From a checkpoint of a small mixture-of-experts model trained on Wikipedia.
Size: vocabulary 8192, 27.1M parameters.
Experts: 128 experts in each of 8 layers, 64 SwiGLU neurons an expert.
Training: a variant of SOAP for the experts, 523M tokens, 4490 steps.
Below are experts of layer 2 (counted from 0) of a mixture-of-experts language model. Rows are named router (the router's row for the expert), down (a neuron's output weights, with its number) and show model dimensions 0-127. Each number is 128 + 32 x the weight over its row's rms, rounded and kept within 0 to 255. Numbers have three digits each.
After each expert's rows: a language model's description of what the expert responds to. This comes from a sample of Wikipedia text that the model never trained on.

# expert 60
router:110193133140099084181092120160136095129153093130113118087107177129124090146125174128120098127166132129151134134136147123184190097124133132110169161116147218164095131133091135139052077133091080185081143172149160105169114144088163165115112134063119102068092142135076123152145099118153041127134072103115112121151103047146131085113100132101124211113116152124140123089114102105144148115116
down0:137103175087161140206120062094099144105171100203106128181123126120142115109123148150133148075062141148184172068123143087145123066110138107098123151131135142122101132146112138104096135065105167110105170151063091147124126139117120113178081096135123111163165134152114098132128064118135154144101111185076150071105170115139092127154122084075150135135151128211163137117177117172094079088136
down1:142173118187141125201166054136108118178153129174127129132060090079167162131108154114107126109111139160224125130177180122085202133107112106106078097158097086144156123096194140177100168092079134160093146141092061098114157133125169130152153152109115140155141069152081147137174127124103122133146118119151150152110064120121129077149107087111082154142129133146158088156169152109149138122128
down2:130101106170145066130130102120115132165108100175168082096137115162181107101106150154072142137151135131107121155132142092095122196127133089120136138147103149099059122102111154080188108157117123124093162117128164213127087182135099079084095078150123071145173139169123103056093198087121078125120130117172131144164098184105131140070168138106163102141086113127106126121103136153068113114063
down3:129127114122120137080122125174117107142085126147108100073116123096120039163130120088133177072094127149122176118082082113147192113117124142121108134149161129146088230156130121110107136141087075136129149115138114071103160141102139074135105109115156088166121134159152163114088093112125139150128045115169110173193149130171147119116130209152110178176134152122129122048163138096155189134164
down4:118169092130139179137132144152099123127120058095137060177131165166154126069098079130115089157077103095124072105135180168109159090204144140109082107141156159099123141146137090094143161083122163117045131173132174119120111117132116128126190112106129116162153169158132171116120089135130146123171138153135125155142130134122133154148134129155100099223098116155123176108154126093228071144173
down5:120182049133110094160139093153088128071123105051145115138134140127098086137131120131142179129156117142113098123152131117129185155184161130116110116132170132141100095104176106173118082153101161077086180116115134137133108132124130045202093113123115115100108113166073119111143142173113205152178153083120130157128102200123166099174111128163136122194129122095179131174140102137156092189091
down6:184161165153142138244156088171139128150128092182115110190073112153176150113188119134147112122123093174097120136152136164128154182121175156093137144110106165109122152165177083142110169128135135150098170134156082122167076136162104133092108131115149169127144136135104130122105135140167136091119127148099209179154108160160087071120141078130107123142089083159169151188127110147091200131114
Competition and election terms. Nouns about sports competitions and elections like Cup, League, team, Party, won, title, group, often in results tables.

# expert 55
router:102151144143106081160113197150028103161134125084116151131146174149095139174096109106134115109128165136127116113152125163117077143127109190125158127053068158129128120132107128131150086095129133090099124114150145098131096156189167133086115217151209104095144151121084164146094118147139133112081115091115126099122071103148133083169147109128135186099143154185058126118109070087121080113146
down0:090103180104100130189115122092152145141166123127139122138125118147137152157110161160110216129180133165115135125086143138165195081060070182094063162076106116199147179113157147137102077111130126196120135166140122127121111165100150111157123150157090101059144162154108098111101141146157123122128158153164149115154094135088123111214113079161129099192130092164095120094171136103101113140122
down1:122132114138133174188128150103098162188121132127136084128129137069147222090074135122173096120117096128134190130154122192123159190154092171138132101122105063090123165092072113160107152095105137114110108131162141140126125139138121151176110126112117083124159089117156090198061176133115145104099071100160096089176105123100146131143180103104091163102154143128095123147131069183087099155178
down2:160129082139157132167131117155123073141170166093172137106085127110151104138124090184082143133187134104136160137145133115139122093113090092137094166150150129129206049167152137116065115111131085111137132048113142111147104084105104125152123110078198091155149126135121104127108181156128092149115195170186100149150128079107102083147113173132148120128092143102191100096064125134066116154067
down3:116046080114147101103134074112194136158133173174158075166159118116077152138093135113127135157140115174126193167145124184118180164139128089137161077123049170150121103112125162132184112143123148152087101063152124096096133087116113080124076151151147176145155171108109104174154118115153169116133113090129162184116163148087127174135143139122111117119118146091125092146145161114118132197045
down4:108098121132147122166157133205148106131108108132137217128143084165105108158133116150117140147142154079108091133113147096125114111122085145139094165140110130124102058190095091122164140124111139157148104171160128116121208168153116109097175236148117138154083150133117192144130090108140126109149086189120124147128160143120155049151117152137138105077075145070130030146122175134143144103142
down5:175137124102172086109133131093086115091175139122105084131114150145098075112087143138085172199102131109049129136145086117148147062133115127118182160119103161108112118126101117154112090105147159137171090128088181149124127110144078087091106107146193078148124177100104133179172123198094162100102130128077145144103083146073147087157098147110200145103174121101146166167080139139072146130154
down6:199136165124134195169132114112106147179178146099093128189112146154207200120135105126134118150116135197150160168117134153084092131139166172111111084074163094148088152114172128139133161106169136088107107166109168112081116178177092076138140076153135125112132134138144092118127099083158177073094161122131109170155112121107132108110116135134110154098146121220161125107091106189162151163104
Verb suffixes. Verb endings ed, ing, ated, ized attached to stems mid-sentence, e.g. endors-ed, anticip-ated, transl-ated, maneuver-ing.

# expert 10
router:142206114111083056116118135130131026097082119161147149186159169100164139093109169128117121129106112100159114118080148185113126131172133208160170104145151144159113109152108176149155121088111142106131082158131132132131082201145135154122102137132120097079159107118106138223090134110106133101098153121135049105130107090112122088092144127155132192096144135121128146147092097105116070180137
down0:105149159062188125196123123114142146134099152186156130118088171114124136110072111133103165089146122158145186119133198114130117130088126167148152110158125095110140100148101134085138133116187108161126169152086092143129143229145112073177088159110135064163131134134100110164153090137120166064071151119164077156131116084085082156144155149085185168112101103148141135118132157155128133125200
down1:135152115153103119202141149183141114096187106171053168145174136107142152078103079087095152170201132195153107121134088101145157128139212131123096087138148121118100156111185122145138172058146122141112125217105119158159112092134199137179139121130138110146155142127081086140117079130131132097140167132091070097129132115104101093091112094144130119145116136205097118154146137106115142100147
down2:174105170154215134093161106081173136158132185110104123154106159112113121144143176177086157147158168138163102169145105104103108155119112082159068170160119130129160126078060149081144123132120123134091114123159174225097135096122087107144119150097141068078133133103131127107031171164124117107057148180107132095166123074162130121129121144114140137146150118110085123085088161142141111128133
down3:158121183122117086101135119076130161142150187125116104105166138117087129178140126146083154090169106171117138079198113145142087161101179164161155124123127189124105184134107084099139087111112130131150152136111149093170089109108137122245157077084146143129098136074171173169115155131127142150100167144132095162131153159153158149137143135098084116215168099114106111101168161155087072138146
down4:089081098092132177141131161096086088134165169059093131165153110120098146157158120124111081169110087178094177082132098147115167104083078087130156191112148200087165074168168090122142140084121103149161125120145144188099139149100132129113145144156148162126088158123089104147146155135112144074174129144095163152071120155184160145115135065181128145119123112068095141121167117111100151163182
down5:090129060119130075149095084094132147139163110091084138122125136167135158123106101154132139109163094143063138135085129076125138074148115112092147106140141163130138088171131091133110039083122087097143101160134150118072091151075099096141117111106079123129166113152101098144152132154163118149134177050143132136147123085101127108165094048213173132182124119138096148137181073085091157166107
down6:185133135086109185147218103155115104136094191119138138176185111105182135130114141125140111133110055111137109119137142154093185096162071151148093086129133109115145180105109130110156140132144132097148142141148107131165083141181120110107099106090086115136121155118155178109169145078112195089134166223164114150137131165070090116125107194132105137144185103108148109170155177110118100173086
Hyphens and dashes. Hyphens, en dashes, slashes and plus signs joining words or scores, such as first-class, runner-up, 6–2, 0-1, underscores in IDs.

# expert 28
router:122157104122090114149087156143117082124170109123106150144122187141097149226135150116146095172182166106152130057096130126162146039174134178104145087093095132117184083121106149139140109120107134191089147158177146114096127169140131162096110140123165112134109115102120121127111126096140126138119092096102143072128123119090104160103085128132233120114171158110113169086128084027145106118139
down0:140127188132155187100148163156119098115115080144158177104155130089162203117156153142122154145119093114173159079122165113117152164104143152108144114073113096132081164133083119122131133158162097119116178126106113103135176140121143122160156186148077096129122132133059103149066121172092089148076106168151172165129076183117116116090110086070073093165099178152064116118183181092156126141118
down1:127154095171120161142174104139114148137123100149122143129164065120136146178114070118123070110133161168115128084100201106148113137188134150146058127136098151086110119098071120148144164153141081078093176148118112104121119160145182141143169137116174155091146080127071146096116111181174086163133109136164078088169165108128148142110154065109094093156157142119205150105089161185097151067140
down2:108102129161137132140105166109139168160130205127136079157160075133119098116145114204055112126173083171132106095110152128108172148064122119152149070109129135099138112095147124175081082090046153104088113189114141199113138121093130074122086140133139154137175134104129169197133133151094156141096161158158070200119162119097147115143106187137082102108112151115123103167111118144087148140125
down3:123127112146126160118147095177105136155174086116080160112170108073102108058112129105173176100158125095144140128139076113194041112119135061167169135170159192152166160123162110159120122130132092095135139115099140129152168148148100113162103132138127138162113045141084102082152111123116060107102117130077153131245184126113161090133131141113122184106177105103121149146120140134141107120131
down4:073113084085129136066124149156098137203176135118139098144126142101082087115120133144104145204170093105131147124081170083095172060166126161121081174080152096131120135025131125152151140134112138147148148146110150132062165187176122096100113121118120111142119169093117112119141109084121142130183142124104107107156121136102135101148097144064154088178094131126163134120137200155058102135165
down5:157090124144131189161127099080160141120118092129089133145067162100160094039125179135194151093158157145182142076105188172141151146168115167120170114129126125095176124093156069115151079135141167117143106165103197185101101134128133135176119138118133144132128150119121058168134124196160139106101137090102127124214162160104168111151116134093110135144121135151144093163147085113121162192141
down6:120126158090114142146092089063126125146106145125100159149137127153146122121121139101183138115095092125164087108104097138122175161172168146201184121122171141059087136187140074084099150172079097180130145155127164127140115165160124136133145154162192143137162119107077099109134153139236190125155180083155138137121092099106133125110088135114131142113137121107159133101049124148199128181098
Table number digits. Digits in small counts and statistics inside tables and semicolon lists, such as 23 points, 42.9, lap 43.

# expert 21
router:089156124080097158121127124113118082122078043164088155141097124149108109137165157141113109124153101125120101106119125132168125124141083194124068140039131206134131101205165156113117071119129125091142091170156136128096141147143144152108101126081147077134161152098101053152072111117211125135136131126110136111075119143145098148074153143138124149103182128116066156105153113124174123158198
down3:161136101168162112087197181147133114109084139170125145140212138065133122072140119107119173108141139175091179096115109116175137122120116123147184117152148152157201171116158172178113161098139135167149140106072107143101141063112121120131133113135124170136138120115155129115160158189130170073131114122135096162158080155168182078145090154079146069099168120106106158110090191111099094093158
down4:094131128056137154138129097193138090186134139118049077067143124191133118163132140172126133131152075169078058121103167152085143125156154203076091119111130107136098064139093091117165125075099115182134144131096123132094127168148111114136110095113131123108061132118149068138161100133112111077159108136164115105131095071107122114071111082090168146124099142104124164087137111082103105159134
down5:189182130213114158151139149171188128109200086143096073105102178076135110080158179131150157117119122172148121134091137087143092170079171142127156093072129122166166143183178152120132106108150146109115121115137166067089127163096109102152122081127162101161181110140123064124119176122137136162147123122095129114104114159169174130181121139170081071138104121092143168155179094123135114110140
down6:133151096184137153122112102138091118110079129112153182114143115196123122108147181111143105068147098171109052156045138143081112158125125075086156130119156102136158132139144157171120147157118083097157150168123096077167155139189098123133104128109153141155093126088087171142172119122112152137133169069135184174151157141107144137135147081190134082105177144160132060149142180161181145189116
down7:125075120125103197183179141100125141081155091089153084153182190143138113135125141157167199139131119109150148143157150122113107113170111127136159124151134136133132186093113156120186117114039141158135131148142105136080104110107106188166164136208134114121186173113158115153147162116082140088142106152122142065185113116122162160111107075084174096143183123175076105170172082135140124113124
down8:164173147148091159088174117084095158126123087045096099120099141136151085143174118090064168175194155173142125120124129151096152147097103070102032104109176152162105071064116155157153155167099130149055117100114109102085114178125093123134153175145131104137168128131125098113182154150134097136170094110121152111136080119125107087168154117109092141168136141180133085121113158128146130164111
down9:105148086176143055145117173111100113115124153119092167121107207099116167173139111098118092208108165090113137117135073131118126069128086106137117153129120098081092154080098101089119123091053162121131105122121142135151072161091174210120081194107109128130090118156102121087102131177125122158083121098058063098157129078131117145144111148168156128131117169083150134125106099096094114144124
Infobox list dashes. Line-initial dashes and line breaks that open infobox or list fields like Born, Dates, Champions, plus sentence-initial He/She in biographies.

# expert 25
router:110152141164135101180103135162094117122113124147100189108116141119167112177154160134074082108131138126138171103112116131157091078178033136148104113081097164149121091125171139101139138114079110147089133183147169163106103173147127162139094201114226099115103131134088134094137061087125074129090048107117131096095109074144129070124124089104115196147110157117122101119099095117126123141145
down0:157112209123092126183131047129165166113168099141099146129117112072107148075114110113144150084129106067137091111097113115110098092143096169108103151067130133142057180119153146177130161080106116167108145162137120147108128124071136120203102125181166123161127145151076084100173078103182153077142117155122108134115056122146127171139113119066133166154103111181077087135149146121115132121112
down1:096127107100210113151145104142152130104160130122121109102127107127197183081098103115171098197169150140144141079166118129080146109164187152141152116210071169169103121156155110109126171062126119117121091152096132145162115139162130148134029174061130159134160142098143102108101134176123100173146118074107158141150147137064085127117124163121104131100098162128103103114083115159098165173131
down2:140102221189120128144135104134126129134143157073150159148100155094128152114112142137139095111130108150158133142104146067116074181093094111126112154122183108181165122077144155087098137182116012123087127057113141145106105130145125052155147081109175131148154104112152132153138123079134093130169173098132111120104154092075134056128117136094137132129139136179141160063095097120148171099097
down3:186110107112151092117115159135152122126145171169122166108203156131107089165145170062205095091154104127143118044162099130132146136120134169105121138152129122133129158156179110185130170151082149145146150124105128125106127081153162154090079160112061148118136112088131129114056111170128091083160131072126113092183164172114126123105165128140118127078221156123086196116135179149124113113132
down4:138108058159139080159125139170114125224122052160095135137180121166119127127123156187135179085130114149113158127089169096146110112139157080121103087132121121122125077103103138118121177123095175101108086128127153120120157063138154120102149134096113093096090149150175157103111051073156135092092123109146115100210117138125166078135073111131135112173076127095106086166117157068145152143174
down5:121129070199149147140120140114153081178150064160163083187192140132129170112155113167137122138132147094150110135125183172113149102119136131126174147146188089091158105144091094095100075093082206119156166116142113105136156143130083144095043154117112106132069116155150129117129192133172130100084178082130168139159118185087097117114107086099119096151175125152098132135132103126119067092129
down6:185153174143145145171114103145137124071126130185109226180076073136146172114156099174134105148080092121154134153111088171067169128116165128067147150157102136130140096141077145115103118160083165159154120144025116117162130128163125063157183173146126132107135078131122123120156124109137129079091143121172163129104092099124143135129115103146122123125143101136178146151097108066140195175108
Entertainment and sports events. Nouns and verbs for films, albums, songs, games and matches in career narratives, e.g. film, played, released, scored, won, beat.

# expert 61
router:070140121184120114177077173101116100076095100130100142141154144162062109160136194141110111136115138109136120091067067136179157100153154163080089151097148127156199123160187155099105125103083135185099107123147154151133110168137165138127121110069140125128098151167128162099131140146167107159152152023109100091152067122111121156088153145154166151159131119097121175144140113108207104109138
down0:139182155156193149189167109117139108165158150177163169089084090147176106111172124100104104159111138136150162073117175142130184111120152151079143133108109101157130106110173153109125074110209122162146106109110156113121136159109179157137100185181154090086142128119103139114105135081150128092076157128159152081122071128131081109188159092119148147157134135189105160133132140174105090214145
down1:088120129162113132246114125164139085166161114161120114148103120092103116106109109127166128157098084179190160140116144095138152125168156127124096127145132149105118126145120167118137131122137159167135166108107101105100081133179115177189159078115091063147139191091195097149128156160200161159126152094116166082148141124091167097122112149120190056116178080137188134160136132144102088136118
down2:088179124098177103133106115077114140178133153142161104122146179125109107143143112069140165076181141121134187104088124182116105064099163069140117145182193051140107090156146152065142110187148092180092105118132113150147097139106048088096123076117084136136169131133093134101092154100108146133174162135092165146107136108101118133135117094143135167096115163124142207143126086122082125100111
down3:111127139154092144096140092144135160129099177159078131184062112136085132130100124079115115115117096174156164127065115064148070110178168090096197134171170128108093154118136080156122090109102122052178150124126119144076154117194150129140079139075105140079133094148122141125124112148144108124131101107158167154143163157136198153160152118120112125119160102061060116092113104059129118166161
down4:100148158119144123086142151148118133116144127155103142127187137134189117114151156159051159130062157123118155183124157175145102101120083168098105203083166160136122146112190123180149136162117138084144147133172153114144101140143148185097069130118131130073091124090138132133153082108082115167138135087144113143119113061158124108103041156095119109171080169125098139119105139092104183059195
down5:186090098109112184109128144115142163048138094123143121109098161107124116158140158085112188130108127169126157113111115155189187100133137144157113068155141088120104120125171150170131129022144140099156116158138130150057161120149148075073096075116118115086162125173126131138144114088142121153157177080142094147145101114121139125201135147083159102084095129139125090212120127148115064170116
down6:167127161167138163165144122136159152117123143186111199147108161151168190151188171099085120130119099050076089100171149134101153168118127150079127072106171110080119179091169107116127137228100118170147157144114170113173096134114122139099105101137128133090125166170150060146119114148125172087133142109142092185178102116111111128133112131158127109212127170143132145142157073115119158122112
Temporal sequence adverbs. Adverbs like also, later, then, now, former, again, still, often after time expressions, e.g. two weeks later, now SR 11.

# expert 33
router:142175107154136106154093165112086097083117096169024144196089156111116140145186201128136060111173156070154129083080126174205105115146131144133163138110067152117181096135133153163145120122120108163115084123174161111125105163126155177115115163079146105095150103139148121156114126119179105142147141092087122087152111124137113145162122114169184173129135120104121133142111099088135054166162
down0:120148116066121190113136174138150108099142120110131154090075152127132150169114115099151159156087160120173086139112146085051172128127138118106117118072117090174128099080104145056130132121124162168177136175129187133082111191099151081151116137205152063130143145184103089094105103140173117134063112161074110108109122068147086089115141138070140099128131152177117082095156132146126114151124
down1:107126129115107147114090104110125071099132149140101166157142152060121101112109097095116134140100133167171089142177143139097163111123153095124137209046103164155061075099159104121146178065100110157156134167079121136153108113159157134118073130130095139190129086123095127115113128109070117140091154179155186167142108159158059133153104127139114128117127116203108119116153174101157137108223
down2:085185198166072111177089057095179152157163155133098075132092147055108170099122185159115124130142150150131113191112093157112097125134167104179132172146174082115136092166167121093147126178122100108133120075111137127130129110105133078099117098097067097139121167090137076179097185157133131125125154143107152126119142117143134173123173140162125100110122081126110174057092146124136084170115
down3:117117133082201108137203131093089124106111131167185176144118130086150156102141109038139136110148166142104121116162141192112081121085069122115162150097139139159131168162201124135137154109084091146138109133121055139105119149167131191137154119129136162130125158141079124145092114113116096112139118108169176166174154158118173093157100190078135097130122172162119158221143115161148152167120
down4:141130098137062162136089119134089116092167155090100085081078102118119184125132137150146102129158140123064112084123105073133132123183122151065125123125167166140141126133119088186151168098137112159088109154119146137132199143148089122081143105086179160175117164121127139120076169083206204146133112099144149096111101081141134131132156126096138059155083165109068113126164100139206146103139
down5:109126089118171101165097128108123175117168113077122168146128153157172119154093152151155132174183157173155145060104201165138138188132131112106113060157133068110080114200095120160102107136131135160095094176075117078138138091114095112171116154118097069069109109077120089125122176131114110096171154037160076150123148115095141127119086146154172120168128130113151092163136114127113111149146
down6:205148158106129087170072125112131112150112106101113118142090121129107117061124154143140179118120104128111190128133128175091177155138110101106129046159165151105093138150149106155161185171144092123095162129109127126159084124148109098057139063064090162150136125144173156082136195134165110110070112139130185172087118157146132085146142143157138145152115108135185091164128123187129113209121
Name list connectors. Connectors between items in name lists and credits: &, and, commas, semicolons, slashes, e.g. Hodder & Stoughton, writer credits, places like Dundee and Perth.

# expert 27
router:110181136112153114182115177105098086091103091187124172161099170090103187117200185129130055114137135084104104069151116167169132129135142156147137094087109142089161104112102126129160151114110117120176112081137164104094122159121141149071128209100099130108165145133125066130093127124148092143100098081113101102127156107134073156165126110197196179111111121126098125112121094119183075143149
down0:126115119124159109145182093113151106114090128193136108081137121116179161147078119114129060148157144163132091138135124114077142111099162171134135171081104133129161130175107155060114154118086126177212127094121143157165116214109145096188132095163159100161161177113087130147162057138179177144108093159100102118132115099097066167133100104103157131105159130185146142128164125075112137078105
down1:129140070139069110141076132138133135061136138126063139134125103113142165108155098113123088175116137176147079104128111182152173091127124114143151112073120161076110106161184088174123149068103108095137128168118052103138134118137117134111185116149090135180142062081136082171101117155061172112164127120118157087191118156099041176110139149143110132175136148156144092133152175126161138112103
down2:163094097124154051166105152079206151192147159156131131138127141100116082071117124162126144099134098142085092176172083107126135179120119079149095116204118186071095098063162177082160176115078119120095122111138135076152127160132105123102099076096144178163121160139138158120070147158143125144118144093077094138140098158132077138155130103129167110152149091139144132071117118155113162148094
down3:102076104185117119148132209097140109063134122188105107082143130149130171111152120162204112109154109195133116140141080143087120158123190086140118103133165148127150144166139154090087183100161146153135141111160093085159131156087145147090136119048099175086075170157095137104147141128106102105138189128125167175148170178137068096120080106176112147127137159141074131145094127133108111166149
down4:143081160115095115145094184109092132084097115112151106165168108139150140111124104190127093149141069106059090143119150095149164119136139127071122114117113137129146059177152097070155145114163091137113126128133133118147072196111186160091119128149179175148058172142189124110107100091138106133087132112148153149084142178169162156119122121140076127096114177132110186106137114162177089155214
down5:140118125096167124138181157130123128174105136098084105191134088194122135131163125140139142145187167193055104093099105126126186134141105077073150050151114119131120119118114171193087100164105138134098106149103116095118116131079149148101136125098131092061113120120111084162136104139160132122158115078097106126107087100102141125112133118138098108171119221113123073104198081201108089147156
down6:138151072148109167145103113207105120145108158152105190132101070161180124109125106084097098137088143121053118133126091195081157178127150115118151143128158185109139135131136090188128205194165145107140122148124089114133129189148113095085145132105094119143135124125159170040151164091154153103111102092127151158088108110119140110135083120155153166086194094137181129108112098102161159127092
Clause-joining conjunctions. Conjunctions joining words or clauses in running prose, mainly and, plus or, but, while, until, though, e.g. "Hispanic or Latino".

# expert 30
router:161166114181143091141119189132121102135104114146121140169111119116133093140159189106155103127107137086151120085072115185154126107135081174175094139105125172164144085156142163153086083112085168057153127136163153096137115203098147186082105169138128099047178107133125132134117119117142078123149114117084091092113144063115148089106124172149153179102190169122076148138111093088145117179111
down0:152069113140094138150144131118122090160197068173193165093125125066068172145132129119137161127121071143192117110196162106013117104093133209155155131064141086131127170090116138122137117127135172099130126089127124128102093147062104086192143138155132116127108118153142147149067118114091147103114157103126140124161102098131090109112165160096112124118169143088157163113153159154105123137145
down1:061179114176172098192167139139087152145092098121160141104087152110131138082124175133175139126103165126155165051111132138149073114087163186159112081097101139100106159129177090169094123123166124083120136151130152081114128142160129139188152160126150136182100068061111091157155101108131122199128116140172110107140104102116133124131153085170072157139114110197130075124090093158142091125106
down2:157117180144148137109116068099119207129108088123162094157085138164140163106077150158118135125130140173118098136136110119159143127153154075136139178175125151126138123119069156116116137136087095144088119203116162157088098150119092153156141135101043118082066152121204193140092176087114073092101139117151106110113102149136197132146153094148084091140197083153107113123073176113147136124113
down3:130080110178079187062173171120083160136120082149106192138125132137103119161164065160128120143198120084143117163136112138105052145103112154134148079145222130146159149166142120175136144117190104124141104119165160082117114069123088104121179103119123111167129135124118100133135097208136141102155127143149129118084141193086100067129143153146061141146146133146100104128145161175118110122090
down4:130186194160121154127129174188098104095156139121134141072122098069163143119111105095092141162153163141164137085129178144133150098103164130146103089159170107180179148082146086101176123115055136123048127137105101121148176169147098098128194123149113124078098159097108101094121166113117124099061090148124109176121155092150110117105070114141139111124135142123140124108178084203133098176181
down5:141128129094098139141124134153123108164090137110121112112088156078125135122113167166182105118141152126153114060140135152143109131091119150147176106145172098090184123145102125106061145157115090089075113061144111167122079121110074109206175045164070107115166088084147083110163115115186194128164191148111127124139148132132138184185108108151144142147141158123099078155109154103144110203124
down6:149150164138105166176127058177116119141195139171093158141072075111140151098166196139166082217153161056119143153107155152115083109086128118102109155105110102121132133117124075157114157126177114089174107134091155101128108110176091159091144113144089169118139084111071090139062150140134127132090100169109153169183131123137160145129141129132196155101162063168166142157099111122135136121122
Name and list fragments. Hyphens, commas, of, de and inner syllables within proper names in lists and tables, e.g. Brabham-Alfa, Limpanyak-ul, Brumaire of Louis.

# expert 57
router:104146111162066100153110175150087125138113127155135190128133145193062076123118119078108111119131172102126131143139150176135076112120158147128125093091091127100201129158098089076069137099083144126083096202152164167154165181165169162101109130168150134126169133153057148117100136173165124098100115128097100126083137081166094156131149142154140125140121113091058119086101081085139112077106
down2:158115174156137102141155105099207164198175178132162168140113113144131154147129099182078120113174146129140145177113112118200091178087093066168119133127159127105122083155128117090172094140081129155113145160058159171167149145141092041097108146153169128196164102166103126118107110105163146113105146135148095113139172120129182118134157122144118096111156106142188116108092106169102128099072
down3:116099118112168125127105131177144110098105129082156097143211158147185174121118161069184139117146116157149154128201093056133143157109113112169126085100151104185111174114099066137182084103142154121152109097154159112176148119126131131096146101103089136139119119093152107099140117185174136101151144153104053108114130167158149200072124125155144122116117138040125129102166145111148089197144
down4:098136176117158118118115166116124154119148117124154210122158091151126138181135080085138110110150122163104048102107129123128103144113156164104153149124140109150135163161163119131162198138119113113138174111080152092164128149150175166100141168125103150086096116147093138075125106123120183108044126124125142147042107119127105063199156157134123085142100114102178086187117081093188196089121
down5:173089089176124108159127053117154091111134101136114124154140162113149181120156125149145114194180150128156138077157147113103118099145191111172123094141115130095117157117141174157175119050139109129175131156116091129165154162122146155136065111125077163076117099122129115206124172087116132141122135121125183140127132149056135174162067122062133104159103138093088149196125063094147118174141
down6:107143152134151153172113150151108105100175139128116168137140083186157181111147118077149088170154176116113102117158132047114201133076147143113063077085121096139185128138119046129114118150092128179164147171066161125175148105178150156158145147144073142166131136154136084126078120145119169074107143170153111161104109122105149135154148124178105193163141103119165106150170108117142127168076
down7:073125107127098145146130101148120153126093146137171078093162149095111121133067163096155114104128077140153160158137144097155093161144126085117114144126106118142153155126133255117106098187161124147128108079091197106116119071133160078142096143120124149175124191151182121063107147135181122148124054109181064107130154133171161121104137151140107179159145134184104102110124133102102131150146
down8:132053136139129090106135120132052112028119099089113167116154195109137053133132084149112100096152141110157120094179122180169139141119137120125158151146165151154086127105103090131131116155158066127115144113110166148131167131099127180137174101074105129140053157137086171106181131088116106139192133102161162174102164162104134137155138176108067164121075113128145164119152171143173138098126
Verb stem endings. Final pieces of verbs and verb forms (ives, ise, ify, ated), or whole verbs like increase and praised, e.g. arr-ives, def-ines, surv-ives.

# expert 26
router:144112081132103062116119145156144139149072123154007142149111124117163104121095209108148082142171130085220140125126079138151133142134103118159149168094152157171176108124141124083140049085117123161112156154107133119159073135102143173031129090194131118113113113141140108121099130125133122130165140102102105104121118110104111114125103096164198100147135143168099182110163117121163110150112
down0:141112229145104129184139083152130194084213119112172131073117130101088120082114107173129140120123113101145156131150175122152054138082170151112176118107132160149116119135134126136160138058118153107106108113151080125072099137083172192136131101127149075182175115109172123148145108121117151100124147133093081094120113143142175179195120134110140147098103150144130131163112216098142127111157
down1:107167107129157189144087144164090126148127129137094134099171136081115133124104124077159147152153174152136130138098165095143137170095157187110167127144109099106151124095205150122115092088160137139054091174089094160162097113175170115125088174142080129154117100086080112168147096119106133123043129149171102140182063136103135086103097137118063092111115161170132067180151153121091172141117
down2:167141143151136139186134086091096139112129096128131172087088051125153089134116197113093152085135114135162159159103104143141124174100089047142157159238113104112146093142136147068158173148128140153060134159114167185114120141146184102120110170138066121158117130115133107135116122130096079174112147135182127191156123163180120153164128133125112149171182155096173109105132177127116111146113
down3:148101132110069127147146129153168127112112145145095112144222114142160132099054066097105116131159116141179150143187135101154127121158107175123095093139175104138148181135116111132157098120158069101119078165073188146102156148082108130180125143168153132129121193056112088117140091114188126104198140126147124125095149136101108163097186103085090166180110073088124159147102158143163121139133
down4:092128078147066123175073118147096122162149154094140150109109187110123098096083104099139111158094164151110158126084132196147116064154104209107184135113104141107086141100149113165150108075100132149178118142145141151100164124096136163129119129166103138151159110138127151127105125186131092153093129110066134133129080171112202202187160138115081102139124153092129107162057141181160173146159
down5:132176104139154078122137159179131145149167101075167115121122130122092100173103144125147180131179109117143075111115122140130117107131166118155140107201156121116084131143188155123138119172116146106135082145125191073134105198145055125154093110152115151071097098123121090110111181163138090117097102132164175167136119110039144131151097166130158167200148153134131061169155063127171115172144
down6:182091212087113166087156104113111148140089094138127210117089083150174142139129090126105127135108073053121137145180157130105182187134133144116179143134146135150147136108224166172144171142124136124144139151125105078105129148107100074159136148050146176118121136137176079125126100087186118096116117118148110195159129164136146159132132105107133126097094080153106107169162153156118174143124
Commas. Commas, including fused forms like ")," and ".,", separating list items, place names (Southport, Merseyside) and native-script names from readings.

# expert 7
router:123161069156088108130152128117096124137138116063090148128140099107146089223162121146102137096137139095140150133060181190124152142135173193132078114051099132128164094147094146141095078134122165117176084157113150111182067123132169150089147190138076135072120091111137089136091090120119100108191131117104111122136127140122102098114163158178150180128170129111162176134099086078146147137121
down10:116114144124158148162151116141125104063101139151157126100113160123175131171109110156128173134135142075076152164143084162092129147094206142105150158122155114137203157137127170145127104193188127111156137138115160126164094145100098101116110145105099096115081112074124126076147139086113162166121177162133145188132090109146074127066076095135156154020152114089151106130085194122100127166089
down11:166155176154139137086156155169037149112111105092073119129143150091108093141162147062152138124122134128120150129140105104161057186132097089101122111133041186112104157116111125147093185150154172166137126136069101111163163110140081123184164134094115148153067167113128108117146174062088089068169144112119120180119098168144117095098130129144137148171172120100106116159111115194129126148112
down12:138125127096113064126135144104097144130124122135124127156116141122104122155043177146161129160127132108140165160095105152166156102111090141133101183151100084067149150111065143102103081140101101184152170063106082215102094142068218120129101041125101062160119121158158115163157156087124142125112119103177157091126105144162143127141117120104133157086144076147101117100136160078160094119106
down13:095092125091087144166172162128144130116102187154150130185160185172171121160156074120094104121137071112110126135118158108151119163112145088112191115095117128141174129085094164037151115122117129120122132120158091165068145147139097135114111101174088125132198166082147084132129122160149206093078104142113097125141200148150141099186186108041139126105122088079123118124143115130146131098121
down14:107104096086055076164067173158094129096133133092091142082168125116211142179144165112097119173145143089167101087137135153143151124156138186103150151112150105147102125091126105131083100078170187097130115157121121152119145150159165167118102098183138136120139106132128060208150145126122126109202111096173117153151119110074080135136149138076144152086134113128161104118123147135075197096177
down15:109122081089131127076094135128121113121113075116150118168110159134086127161086111099076079178207097165138057069150151152125156066137124145139079101114154110139125177134105140125092149113076091075123115140107089127129128181174177115165130160118110134104119133108077149186131089155127077126157116146177166145134096180121126153113071116185111075194093130160071112125098113131147104155196
down16:137129166061101176127077104113156137128119175105122157123106128103089110080179143127190121124113138120093162129129174196076125117094148132078090136130123152112156118155106166157114165174111132110176097116131125122110130136091154162108077114083105187068113111115197112087121128121096047147149160063159155160148103128090102108058061229138131125122150137138117182146123106142173138109146
Preposition "of". The word "of" after nouns like part, one, rest, professor, Department, plus occasional for, to, about, with.